config.toml
experts_per_token = 2
d_expert = 112
lr_router = 0.000552
vocab_size = 2048
optimizer = "soap_variant"
Below are experts of layer 7 (counted from 0) of a mixture-of-experts language model. Rows are named gate (a neuron's input weights, with its number), up (a neuron's input weights, with its number) and show model dimensions 0-191. Each number is 128 + 24 x the weight over its row's rms, rounded and kept within 0 to 255.
Before each expert's rows: "gets" lists some tokens that make up at least twice as much of what it gets as of all text; "mostly gets" lists some tokens that are sent to it at least half of the time. This comes from a sample of Wikipedia text that the model never trained on. Tokens count by the router's weight.

# expert 5
gets: "\n", " |", ".", "|", ",", " in"
mostly gets: "\n", "==", "===", " ==", ").", "–19"
gate8 [119 113 155 135 144 195 121 135 142 136 132 148 135 127 140 135 138 127 148 134 121  68 126  79  94  75 103 199  97 124  87 118  97 133  84 162 119  93 170 163 132 100 121  82 131 137 116 142 114 124 143 160 146  80 133 115 107 169 105 135 129 106 148 153 130 127 131 144 117  94 126 166 159 109 119 120 130 151 119 114 112 152  97 120 148 116 161 103 139 111 136 122  93 140 160 137 130 153 139 149 167  96 131 147 136 104 107 130 117  94 153 153 127 124 124 125 114 167 127 119 188 122 107 117 123 162 130 104 152 115 123  89 148 133 141 103  74 137 137 118 121  91 126  97 118 110 175 117 107 108 116 129 122 180 112 131 126  91 147 132 121 115 133 112 129 170 135 138 169  77 139 143 126 113 126 151 198 127 123  82 113  96 121 112 150 115 141 130 139 159  98 126]
up8 [166 132 111 106  83 110 141  99 123 138 142 127  96 156 148 131 134 138 152 166 131 111 117 104 137 133 146 149 125 143 141 137 131 161 143  97  99 100 149 125 135 101 133 154 136 152 162 150 103 128 103  99 149 168 118 133 146 110 113 135 127 101 127  66  97  96 140 138  92 138 118 160 103 144 150 147 106 152 136 117 130  86 111 143 143 128 157 163 128 117 105 146 125 137 102 130 104 163 130 112 126 154  81 155 106 105 152 169  95 126 143 125 158 123 114 121 102 118 114 119  58 135 157 135 130 145 190 112 105 149 181 148 112 158 104 134 169 122 124  71 113 127 117 127  99 110  86 139 166 156 129 130 124 137 138 164  87 137 122 137 158 133 152 112 114  70 142 128 168 131 116 135 156 158 125  83 134 146 123 156 141 191 136  95  90 102 107  89 138  96 121 149]
gate9 [110 149 121 134 110 107 148 132  98 152 163 168 160 155 139  88 143 110  90 148 142  84 165 115 105  98 182 151 173  99 164 148 124 153 138 155 116 104 152 166 139  93 136 161 114  73 123 152 137 140 132 181 130 135 127 145 103 144 132 123 138 163 115 117 165 173  82 157 155 117 150 145 123 124 138 125 170 148 121 138 144 124  82  94 134 164 140 113  78 167 152 118 113 136 124 114 101 138  96 175 117 121 110  92 131  90 156 127 155  92 145 174 138 114 118 113 155 139  94 149 136 120 131 160 180 122 112 151 109 156 114 123  91 120 108 135 119 107 128 114  97 108 114 111 118 155 124 126 127 133 134  92 114 115 110 125 119 117 135 126 132 119  78 106 143 135 162 168 124 105 156 146 101 164  96 116 135 168 144 135 136 131 129 151 157 129  79 155 112 111 137 157]
up9 [162 117 124 144 125 136 153 116 160  87 132 172  97 112 156 117 125 117 160 126 113 121 139 137 103 134 113 135 124 120 103 115  82 136 144  96 145 171  83 116 148 130 140 146 117 122  82 117  87 142 168 108 180  87 139 123 156 120 133 128  85 106 139 118  95 134 164  88  96 158 121 174  93  94 115 101 145 112 149  97 100 143 115 127 134  93 117 112 108 126 144 183 102 131 112 116 156 114 168 107 112 146 109 156 138 144 132  88 129 129 122 145 114 159 110  98 118 146 139 134  89 147  97 153 106  99 132 134 165  99 159 109 125 138 114 148 103  98  80 122 132  72 167 128 140 112 151 142 140 121 104 168 145 126 114 134 109  99 171 127 113 147 157 182 113 156 114 126  59 122  99 105 114 137 139 132 119  87 127 139 145 141  80 118 125 117 143 127 134 122  90 110]
gate10 [139 177 126 141 139  95 142 168 112 133 127 142  98 129 161 147 101  76 114 113 114 100 106 115 119  86 132 108 153 146 123 166 124  99 159 118 128 129  97 131 142 106 111  99 126 100 102 120 105 135 131 138  92 123  94 159 114 146 106 109  98 122 122 106 136 119 120 144 125 139 120 116 119 155 110 174 119 130  65 104 133 202 115 121 213 152  90 110 118 142 123 142  85 113 136 173 147 135 138 112 117 100 144 125 119 107 169 103 128 125 125 163 152 173 124 136 142 118 148 111  89 158  97 145 130 156 151 126 149 115 115  94 177  92 136 120 126 116  96  85 139 132 130 103  97 132 147 146 151 107  89 149 101  92 101 107 134  90 150 137 123 125 138 156 109  95 117 116  87 123  89 162 128 145 100 128  99 123 165 133 108 103 121 138  95 139 141 138 108 178 131 127]
up10 [103 148 101  84 128 107 134 128  99 106 112 129 134  72 153 122 120 158 113 100 159 147 135 143 101 108 128 178 151 178 162  86 139  86 186 147 134 118  95 109 115 125 136 147 100 135 121 124 112 149 109 144 135 149  97  96 161  78 143 153  90 170 122 118 102 127 133  84 102 150 109 123 125 118 147  81  94 139  84 137 156 158 144 100 128 134 120 131 109 116 141 137 115 115  60 143 144 109 126 140 120 125 152 135 117 127 165  99 142 178 128 125 103 169  99  97 100 148 102 151 150 168 158 138 148 130  85 131 128 110 145 144 124 147 159 133 121 132 167 153 158 152 135  97 135 179 141 142 127 124 128 150  62 129 159 127 101 126 149 138 140 125 126 149 153 105 116 131 118 103 114 144 142 122 105 121 112 126 148 124 140  95 123 134 135 118 152 201 146 142 109 112]
gate11 [117 113 140 119 155 116 147 104 123 171 123 134 129 131 138 116 111 181 155 119 154 122 120 128 105 141  83 131 166 120 149 105 129 127 139 132 132  95 160 116 180  90 120  98 129 100 136 132 102 151 104 126 101 120 137 145 118 159 158 127 151 126 136  99 115 133 179 116 132 126 133 109 102 134 138 153 137 127 123 157 168 127 127 124 179 138 136 152 120 115  91 157  93 140 120  89 170 159 107 149 103  97 160 111 149  95 141 120  96 163 154 175 133 153 129  68 138 156 146 117 142 121 131 135 105 126 162  75 172 140 154 187 103  76 101 159 138 107 122  87 153 121 129  97 129 186 120 115 132 118 152 120 144 153 140 110 121  99  89 151 130 141 121 125 155 120 118  96 127  75 123 153 136 106 136  72 122 144 156 101 109 152 103 101 108  92 164 137 120 116 159 138]
up11 [162 147 159  90  90  92 112 121 132 107  81 150  97 132 136 143 105 110 123 103 150 119 151 116 161  97 145 104 101 126 103 100 151 110 140  81 157 117  90 115  79 166 123 115 111 150 149 125 102 142 127 129 129 133 152 139 156 101 101 120 103 137 100  66 116 149  85 150 139 151 114 117  82  96 106 145 145 103 115 100 139 115 126 134  98 135 151 101 162 108 113 155 153 120 122 155 132 130 136  70 157 103 132 143 132 130  95 118 136 101  88 105 133 102 137 107 141 125 103 136  93 114 141 135 129  61 148 157 141 142 118  87 152 157 158 116 135  95 114 144 130 129 148 150 138  95 122 143 137 118 128 110 145 110 120  91 190 124 172 118 133 115 113 145 118 137 106 157  64 135 164  99 169 169 123 136 110 124 138 128 171 127  83  97 137 153 124 151 152 135 118 144]

# expert 0
gets: "s", "ed", "ing", "ation", "ment", "es"
mostly gets: " film", " work", " found", " design", " player", " part"
gate8 [128 154 150  89  98  96 174 119 160 121 162  74 133  81 178 120 190  86 173 106 120 105 112 117 143 117 144 120 153 167 143 131 100 150 168 140 110 153 109 122 119 121 142 149 115 101 148 144 128 131 134 132 135 136 122 122 107 142 146  84 124 133 106 143  82  97 113 117 123 137 152  78 126 150 130 101 152 142 110 138 108  74 126 116 110 119 137 165  49 121  70 116 123  94 127 142 159 133 153 107  76  94 136 126 136 121 112 149 142 125 164 139 128  86 124 125  90 145 125 149 162  96 145 113 111  99 142 134 134  93 137  77 165 133 148 134 138 146 134 170 122 106 111 136 147 134  99 138 161 131 111 134 116 168 136 166 132 141 154 109 143 154 146 115 101 115 138 118  85 167 105 124 142 125 121 122 145 119 108 139 145 164 149 107 117 115 163 123 141 126 155 103]
up8 [151 135  78 126  89 102 107 172 111 134 102 142 157 129 150 136 197 106  76 105  71 154 123 117 117  99 106 124 161  83 144 106 118 124 111 118 109 146 129 138 142  95 103 152 172 178  98 124 146 115 113 134 140 125 108 136 155 159 151 153 103 138 107 123 148 127 142 135 133 163 120 151 140  84 112 157 137 174 149 154 106 137  88  78 150 136 149 114 162 118 108 133  98 124 105 115 112 139 118  90 150 147 123  96  72 110 138 102 138 121 103 102 112 138 147 149 160 147 102 177 126 140 158 125 120  94 127 132 108 137 126 155  93 114 146 149 117 119 145 146 125 100 109 119  97 117 142 151 112 101 159 163 149  97 140 104 118 142 136 101 132  97 139 108 168  78 100 111 118 123 137 127  95 115  84 151 140 131 129 154 101 109 131  98 118 133 162 128 120  76  97 111]
gate9 [133 117 101 144 118 140 105 148  92 137  98 138 163 167 150 152 116 125 101 128 115 163  82  97 107 127  98 135 114 114 137 139 165  77 142 101 138 150 102 121 149 132 127 140 133 171 148 167 149 136  85 176 138 143 126 162 121 143 130 136 142 132 119 128 146  86 130 139 119 124 124 151  88 175  99 144 124 104 113 127 167 112 113 186 163 168 182 133 147 168 144 133 142 144  95 111 130 140 117 174 108 106 155 129 134 101 156 111  87 161 134 151 110 131  98 142  79 133 127 172 104 116 122 136 143 168 117  85  77 129 146  73 161 101 149 107 173 159 123  95 141 117 138 123  79 141  84 147 125 130 155 135 118 110 124 140 149 124 150 150 128 138 136 137 130 121 141 124 118 163  75 101 162 142 141 182 143 124 130 121 116 121 133 122 137 103 118 142 139  84 126 122]
up9 [128 121 130 153 100 144 160 121  66 138 128 136 143  91 154 144 127 131 117 116 168 107 128 143  98 125 153 135 155 104 126 162 151 145 111  84 111 134 126 118 107 131 163 126 172 158 122 113  94 133  95 121 150 150 121  98 153 126 134 123 185 172 106 156 142 117 135 170 139 144 149 162  92 126 166  97 135 119 169 130 129 138 149 135  95 136 119 118  86 135 138 110 123 115 113 116 143 123 165 127 140 135 151 161 114 127 132 166 131 137 171 149 158 105 126 134 115 107 109  74 134 121 152  91 117 103 172 140 118  85  85 129 147 110  87 116 128 119 148  91 126 131 153  91 181 133 138 144 121 148 149 167 118 136 148 143 145 165 115 118  90 106 115 138 136 131  94  76 149 157  63 139 185 124 126 173 103 125 121 120 154  96 117 133 122 107 161 133 120  81 156 142]
gate10 [120 118 159 125 133 145 105 167  93  94 183 167 136 130 114  94 149 131 129 137 153 126 144 100 135 118 108  88 156 141 163 133 148 131 150 136 154 124  81  81 109 119 120 103 112  94 125 105 139 140  81 158 147 105 107 110 153 137 100 118  97 135  89 146 154 131  97 141 124  96 118 128 123  94 122 113 119 124 139 112 108 177 111 105 134 177 103 131 125 170 137 130 157 142 171 144 126 100 125 131 146  92  91 161  63 138 133 120 159  91 155 122 127 147 162 114 118  76 114 149 102 107 125 142 148 149 141 133 150 101 106 171 162 135 160 147 110 154 115 138 109 111 128 108 174 142 143 118 108 136 111 150  84 134 156 143 114 118 143 118  99 160 169 109  60 141 158  94 153 126 152 137 118 139 154 125 113 143  91 138 103 142 121 120 109 158 120 148 136 109 140 183]
up10 [140 138  99 145 103 134 116 124 126 139 105  92  87 126 107 158 142 130 101 102 165  80 109 130 113 140 151 131 125  86 123 133 133  92  93 140 125 140  92 117 116 105 137 129 137 114  95 141 133  63 138 133 123 127 167 136 115 159 152 139 130 123 130  97 117 127 111 149 108 131  93 114 135 170 120 127 157 107 138 153 110  94 141 194 113 122  98 123  68 109 164 138 118 125 107  96 113 107 152 103 143 115 133 115 174 115 191 138 104 186 134 143 142  71 115 141  97 149 122 131 130 114 138 114 109 112  93 123 125 140 132  92 125 104  90 112 173 125 119  90 107 123 114 136 120 152 128 132 139 110  95 138 119 133 123 122 128 126 132 137 116  78 141  78 142 159 142 136 120 118  63 123  89 105  61 124 149  87 121 152 143 111 125 171 143 125 146  91 168 111 130  94]
gate11 [ 94 128 115 117 110 132 148  96 197 116 141 156 140 128 110 102 105 126 132 168 122 140 102 136 129 105 107 104 124 120 110 112 138 143 131 126 139  67 140 145 132 127 172 155 100 131 150 183 133 137 125 119 114 134 165 121 146 153 161 122 117 172 155 101 138  99 142 137 141 121 153 128 106 130 105 131 123 130 105 145 107  98 114  94  98 148  93 136 128 141 109 174  53  90 109 117 143 108 132  73  86  97 130 112  92 107 151 138 119 130 143 149 155 152 125 112 120 122 159 125 108 111 149 136 100 104 181 117 116 108 133 116 156 132 134 127 151 125 128 132 111 122 146 131 147 116  76 134 162  90 107 139 118 140 150 119 133 154 129 118  84 134 160 183  85 168 142 133 112  95 186 100 107 108 132 177 108 113 108 116 127 109 103 108 196 147 117  98 117 128 151 103]
up11 [152  53 133 123 105 143 156 157  47 145 137 102 116 181 130 166 141 126 115 130 134 134  92 168  75 141 133 151 150 133 104 119 175 123 135 118 111 101 103 119 113  96 109 121 157 159 131 127 154 119 147 121 127 142 132 139 138 122 137  92 134 108 169 112 152 134 125  73 121 131 128 149 140 131 128 144 116 168 151 138 106 107 148 114 151 129 111  75 114 155 146  81 166 130 140 119 136 126 144 122 120 155 200 150 186 103 144 191 103 101 105 148 121 113 124 184 123 108 142 138 116 116 110 120 121 170 132 135 111 145 138 108 105 148 149 147 127  97 166 152 137 151 123 177 122 152 125 124 120  88 130 122 114 104 137 148 140 120 105 130 101 174 125 116 158 110  96 112 139 123 119 128 146 140 141 157 114  87 140 124 114 157 112 118 138 155  96  97 122 129 160 117]

# expert 3
gets: " the", ",", " and", " to", " of", " a"
mostly gets: " his", " as", " that", " was", " its", " which"
gate8 [150 137  92 157 131  86 121 136 134 156  96 100 162  86 134 129 138 121 114  83 141 101 139 120 161 130 150 102 101 131 165 110 140 141 101 133 113 127 154  94 118 121  97  94 138 134 112 106 160 129 122  94 108 140 115 134 148 133 117 104 110 150 169 128 113 145 169 134 123 104 162 125 120 156 128 162 122  99 121 164 137 141 127  78 106 125 122 112  98  91 134 120 155 132 128 101 134 105 101  81  77 102 141 163  67 114 134 184  90 123 123 130 133 145 108 133 107 128 136  98 128 133 150 108 113 101 181 144 159  99 144 102 155 132  80 133 153 167 136 110 124  65 171 147 120 207 104 140 169 131 101 112 118 117 158 134 146 156 151 133 109 138  97 126 108 103 154 121 156  81 105  91 104 105 143 133 115 142 109 124 147 104 133 140 108 102 120 130 127 139 155 119]
up8 [122 114 130 141 123 154 147 117 171 126 129 132 113 113 108 127 123 156 146 144 111 130 153 146  99 136 141 155 115 135 130  79 144 111 131  79 149 178 109 146 106  92 166 129 129  79 188 104 138 139 120 121  98 142 117 122 134  80 153 165 148 118 105 151 114 163 115 122 111 153 128 131 160  86  82  77 120 123 140  87 170  96  99 146 144 158 147 130 105 154 123 101  87 135 145  95 122 135 121 141 111  73 113 124 178 109 124 131 143  96  85 128 145 141 126 138 131 138 123 155 108 138 116 117 145 121 133 145 155 133 134 104 137 102 144 126 123 140  99 144  79 137 115 127 142  93 142 135  57 136 144 182  55 122 159  82 137 130 110 134 124 140 161  93 164 129 112 104 128 136 171 125 136 146 126 143  91  94 156 156 127 125 120 159 149 127 149 124 102 112  96 135]
gate9 [102 122 129  84 139 183 121 132 118 135 129 148 101 116 164 107 113 113 105 142 110 127 133 105 125 121 161 146 156 126 137  98 116 106 100 153 123 132 148 120 169 114 139 114 149 181 119 142 101 128 123 134 102 163 120 172 128 116 140 135 136 135  81 148 123 133 178 136 125 125 152 111 129 158 114 164 131 107 134 114 113 131 141 155  93 178 111  89 153  85 100  80  79 127 138 151 112 149 137 129  83 144 130 128 130  98 111 139 185 129  96 135 136 154 115  88  94 124  82 101 133 123 125 113 143  79 110 170 150 128 128  97  72 140 121 124 166 142 206  92 132 124 124  92 130 123 130 112 150 164 123 111 173  98 145 125  86 131 117 145 139 141 143 126 138 130 158 147 105 151 105 133 126  99 178  85 122 110 147 120 116 168 109 100 132 114 108 171 130 147 136 116]
up9 [145 111 108 133 109 104 129 140 138 108 181  77 175 120  82 146 129 150 135 155 137 114 116 159 104 156 107 149 122 125 123 124 158 123 151  98  98 174 100  93 115 113 103  96 100 117 147 114 123 136 141 146 143 122 147 130 152 121 105 124 152 148 105 128 119  94 109 124 141 103 136 142 101 132 136  67 164 156 103 162 132 146 138  78 122 111 125 203 163 140 128 169 127 148 119  99 117 166 117 122 157  82 140  98 123 158 123 115  87 146 165 118  99 110 140 120 140 136 145 144 108 135 145 125 119 172 127 108 108 124 119 143 119 133 123 111 102 152 120 130 133  91 131 153 173 101 159 146 160 123 127 161 128 152 101 143 164 116 118 129  81 121 107 134 145 123 106 117 144 156 115 113 161 162 117 186 131 132 143 117 150  52 165 129 123  88 137 121 173  87 142 135]
gate10 [125 139 124  92 143 127  84 141 162 117 137 131  99  90  96 150 133 136 110 101 136 130 174  97 129 153 115 111 132 134 125 123 156 130 152 120 160 131 132 119 160 133 155 109 166  96 133 114 140 127 120 162 169 111 141 109 123 185 124 109 114 134 114  99 127 110 100  96  92 152 117 162 118  84 114  90  64 114  79 125 147 199 117 159 118 112 103  85 115  90 129 131  95 108  94 130 105 119 142 106 156 109 183 121 130 130 119 151 118 141 137 135 116 101 154 161  82 153 149  85 150 101  96 142 140 126 151 169 132 136 104 144 162 127 166 113 138 116 155 100 123 119  90 148 126 158 121 142 117 140 118 122 128 127 163 169 115 141 131 141 107 140 121  97 115 127 134 148 157 146  96 135 110 144 137 113 103 105 153 155 115 136 108 123 100  93 108 159 137 200 113  79]
up10 [148 129 138 138 111 120  97 135 118 141 142 129 144 159 128 109 111 118 109 142 105 123 143 147 168 124  96 115 138 123 145 102 133 137 157 153  94 114 153 148 118 138 117 144 114 168 121 123 139 167 128 116  83 161 139 139 148 107 130 117 151 119 107 188 115 175 170 146 177 149 127 108 129 146 125 187 153 129 126 141 115  97 129 104 128 164 131 176 138 135 125 127 134 118 127 124 144 148 134 132 102 140  81 166 141 145 114 120 120  99 116  74 145 138 133  82 101 109 160 186 105 150 143  83 103 127 107 135 164 167 173 104  99 110 123 146 119 150 104 140 100 148 216 107  95 103 119 112 110  98 112 126  95 126 154  85 129  85 152 121 130 125 136 116 165 118 149 120 143  99 121 106 162  97 127 132 117 168 143 117 152 132 107 137 131 188 158  89 126 100 117 131]
gate11 [160 106 151 109 141 117 109 134 112 166 150 163 114 155 131  89 126 161 129 112 147 115 173 140 150  40 103 128 104  89 120 139 159 111 123 181  86 111 146 112 160 116 119 130 134 135 118 142 115 141 129 116 134 150 114 140 148 144 126 145 169 133 117 134 149 128 137 131 129 117  89 182 154 112 129 160 160 152 137 131 137 145 122 130 117 136  97 120 122 141 109 137 140 154 162 106 148 149  85 130  68 132 160 130  93 116 124  97 120  99 110 138 147 136  93 119 129 132  86 144 124 137 130 125 126 137 147 136 154 102 120 126 161 163 151  80 149 121 100 116 132 141 210 163 139 135 124  98 141 116  96 115 129 138 118 146 148 107  76 121 167 167 185 121 154  91 125 146 160 133 137 114  95 159 132 121 154 115 104 165  90 116 162 144  88 139 122 116 137 154 113 162]
up11 [108 139 140 121 142  96 155 130 135 116 103  78 184 129  72 163  99 115 114 134 119 179 116  98 122 131 181 110 100 171 158 111 106 147 160 116 135 189 109 118 114 184 125 128 143 128 145 124 127 101 131 141  89 149 141  96 103 148 128 142 103 106 156 127 123 142 126 112  88 122 144 133 121 137  96 133 101  83 124 128 105  93  92 118 134 106 163 133 128 117 200 118 136 149 115 154 140  95 127 106 150 134 116 200 134 107 135 137 127 156  83 156 113 124 126 105 163 105 170 131 124 105 102 150 162 150 118 118 131 123 142 122 121  94 115 157 117 140 143 151 163 100 143  79 140  93 130 116 119 171 164 138 142 137 138 107  79 155 120 121 117  94 122 112 139 133 115  93 113 125 119 128 139 141 103 178 150 131 135 118 161 137 100 126 147 109 144 134 115  96 133  87]

# expert 2
gets: " ", " re", " S", " f", " E", " \""
mostly gets: " \"", " f", " se", " pa", " ch", " fa"
gate8 [ 92 153 136 153 159 140 182 127 104 121 132 123 139 160 119  91 146 135 111 127 131  99 147 127 117 101 111 118  84 142 163 112 139 118  97  89 141 106 103 122 125 132 122 103 123 133 121 106 132 142 110  99  74  81 158 113 128 110 155 152 105 107 144 167 144  91 143 108 115 140 147 124  87 106 160  69 152 133 135 125  97 136 108 130 131  94 157 107 136 161 109 103 119  97 134 108 175 102 116 155 190 139  77 108 112 164 132  95 116 147 151 160 100 150 144 147 164 101 120 155 173 121 125 113  94 113 121 113 106 118 148 136 105 103 118 145 163 142 110 139 179 121 151 102 110 143  99  97 131 162 134  98  79 145 170 134 134 126 179 151 171 131 143 108 119 144 154 124 116  98 145 116 112 124  84 146 148 136 105 124 150 137  87 147 108 111 158 114 105 109 106 141]
up8 [116 124 141 140 123 105 160 164  89 140 129 124 159 118  96 155 119  96 160 119 147 127 111  80 151 116  84  91 122 119 134 137 137  93 143 121  61  76 119  93 127 199 142 105 119 146 122 132 148 163 133 121 123  83 146 119 123  90 131 163 157 119  89  94 126 149 169 112 123 117 123  90  93 113 140 145 153  79 146 161  97  87 137 124 133 124 119 124 165 114 112 103 149 103 123 116 112 131 125 114 175  79 109 145 150  73 120 166 126 137 132 142 137 171 158 157 115  86 129 101 130  95 146  99  74 112 106 104 105 107  93 134 140 106 100 126 117  96 123 123 127 129 164 115 151 118 155 141 130 117 131  94 108 131 117 130 121 130 126 125 129 122 142 100 128 103 112  84  93 110 120 108 126 141  94 170 118 121 118 116 153 136  76 162 126 142 155 137 104 136 109 148]
gate9 [150 140 157 128 177 157 156 106 110 147 127 118 149 143 117 176 117 105 136 145 157 122 116 153 141 127  91 120  98 113  97 178 159 155 113 117 152 117 125 110 156 129 171 126 104 140  59 133 147 134 106 144 144 127 119 154 150 144 132 150 125 118  92 184 130 169 116 170 124 145 112 160  96 113 174 136 140 112 184 104 102 129  97 128 132 195 148 124 156 113  90 120 125 127 146 153 138 115 101 134 144 149 168 144 103 131 132 123 142 105  81 164 107 144 138  98 180 148 119 148 157 150 150 121 115 116 142 150 147 142 147 123 120 102 141 125 106 137 110 117  99 119  91 119 120 150 153 133  98 108  92  87 147 134 131 158 131 145 163  92 168 179 140 136 108 154 138 137 131 122 151 117 131 130 103  97 143 125 128 101  94  84 157 113 128 146  78  89  96 130 127 151]
up9 [148 167 125 127 133 123 123 206 170 148 139 142 130 114  89 202 113 164 141 132 168 120 125 145 111 121 146 131 132 130 142 125 133 136 120 128 114 136 127 135 124 134 113 147 122  98 130 141 112 166 122 112 109 136 126 129 124 106 146 158 127 145 125 121 175 109  97 140 195 128 146 121 141 135  88 109 121 112 112 175 170 142 116  90 130 127 169 128 122  69 102 141 185 176 137 165 177 171 115 109 148 128 140 134 166 137 157 131 128 151 138  95 142 139 142 161 160 110 139  94 104  96 133 134 103 133 135 133 155 106 133 150 109 123 123 110 130 155 122 134 116 179 133  77 154 133 147 153 133 111 110 111 127 102 110 143 127 141 148 114 128 120 118 139 102 115 144  62 171 117 137 117 128 155  90  84 105 129 119  76 128 101 124  98  97 163 163 135 121 148  97 108]
gate10 [146 104 134  93 127 124 122 141 133 102 132 117 148 123 110 119 150 144  84 113 140 113 105 135 135 115 126 105 126  83 125 143 171 151 126 104 155 123  98 111 128 100 119 130 119 138 165 128 159 147 132 169 156 112 132 157 149 117 128 104 141 119 161 134 129 138 144 121  98 115 151 149 160 157 115 149 101 127 114 155 144 192 154 138 124 117 124 153 127 123 137  91 105 122 134 141 132 106 108 169 184  79 136 136 154 132 108 113 136 147 200  67 135 150  69  92 110 150 137 149 104 144 115  58 139 129 172 166 139 141 132  95 158 108  99 111 106 146 106 137 135 170 173 142 144  62 127 158 158 129 129 116 163 136 172 120 120 117  92 145  97 153 149 104 113 122 109 142 113 150 113 136 127 113 130 163 104 161  77 147 127 150 139 143 101 140 130 100 149 118  98 139]
up10 [114 171 142 167  76  82 168  77 101 115 113 103 150 143 139 108 127 136 103 173 113 173 136 102 123 113 124 106 121 139 150 166 137 155 103 138 123 105 129 153 143 106 130 118 137 134 158 131  98 116 136 120 170 111 165 113 131 127 166 131 113 190 119 151 124 155 153 145 130 157  96 124 112 177 158 113  87  92 156 146 133 106 167 112 129 131 113 129 141 152 108 117 146  85 108 151 151 157 132 112  83 159 142 131 144 138  94 142 130 102 109 209 135 124 157 126 111 134 108 124 118 115 131 153  93 102 129 115 156 125  93 152 105 120 140 125 111 144 139 133 125 124  93 120 131 158 124 178 109 121 105 196 132 108 132 108 112  98 154 141 116 122 162 133 152 128 131 120  63 136 127 137  91 122 133  93 131 164 104 107 104 149 122 130 168 156 116 141 110 102 145 120]
gate11 [101 161  87 114 163 133 103 101 116 161  99 115 118 149  99 110 174 104 126  99 121  91 148 116 156 117 149 147 120  97  88  72 110  94 160 124 133 136 112 145 162  57 122 106 151 134 143 119 142 156 117 125 141 140 110 112 170 109 135 149 157 141 124 120 148 122 114 154 113 118 153 167 115 132 174 147 141 161 123 135 128 141 134 117 131 102 112 127 113 166 133 126 108 150 124 120 142  87 108 161 107 119 130 112 114 161 124 127 119 132 143 180 140  94 108 122 139 135 142  97 108 149 145 118 107 141 137 141 116 105 128 127 176 127  98 131 101 136 162  88  88 135 165 134 136 122 151 104 117 158 105 131  73 125 171 141 105 130 150 106 109 104 148 176 137  93 124 151 129 115 154  78 167 137 186 109 129 160 153 142 110 187 123 160  79 102 120 113 131 150 158 121]
up11 [117 120 157 101 124  97  96 139 134 184 130 132  91 156 125  68 139 110 113 110 142 126 135 142 142 141 130 153 134  86  93 117 133  98 133 184 137 109 120 163 132  71 134 149 120 134 133 106 133  82 108  97 167 157  89 136 149  83 141 138 159 124 125 145 176 144 130 114 177 141 143 154  91 155 115 167 167 107 120  85  90 120 140 104 133 127 126 125 127 141 117 135 119 126  73  94 158 118 121 149 120 138 184 108  87 153 152 118 114 117 114 140 153 126 112 145 151 126 139 121 148 103 143 117  96 166 127 118  93  88 163 105 128 127 126 118  88 148 140 138 121  92 180 163  89 119 161  88  83 127 103 136 134 118 161 158 137 126 141 147  99 108 120 137 108 151 163  90 130 110 149 134 140 140 156 162 136 153 150 133 122 129 138 112  91  98 106 110 122 138 117 106]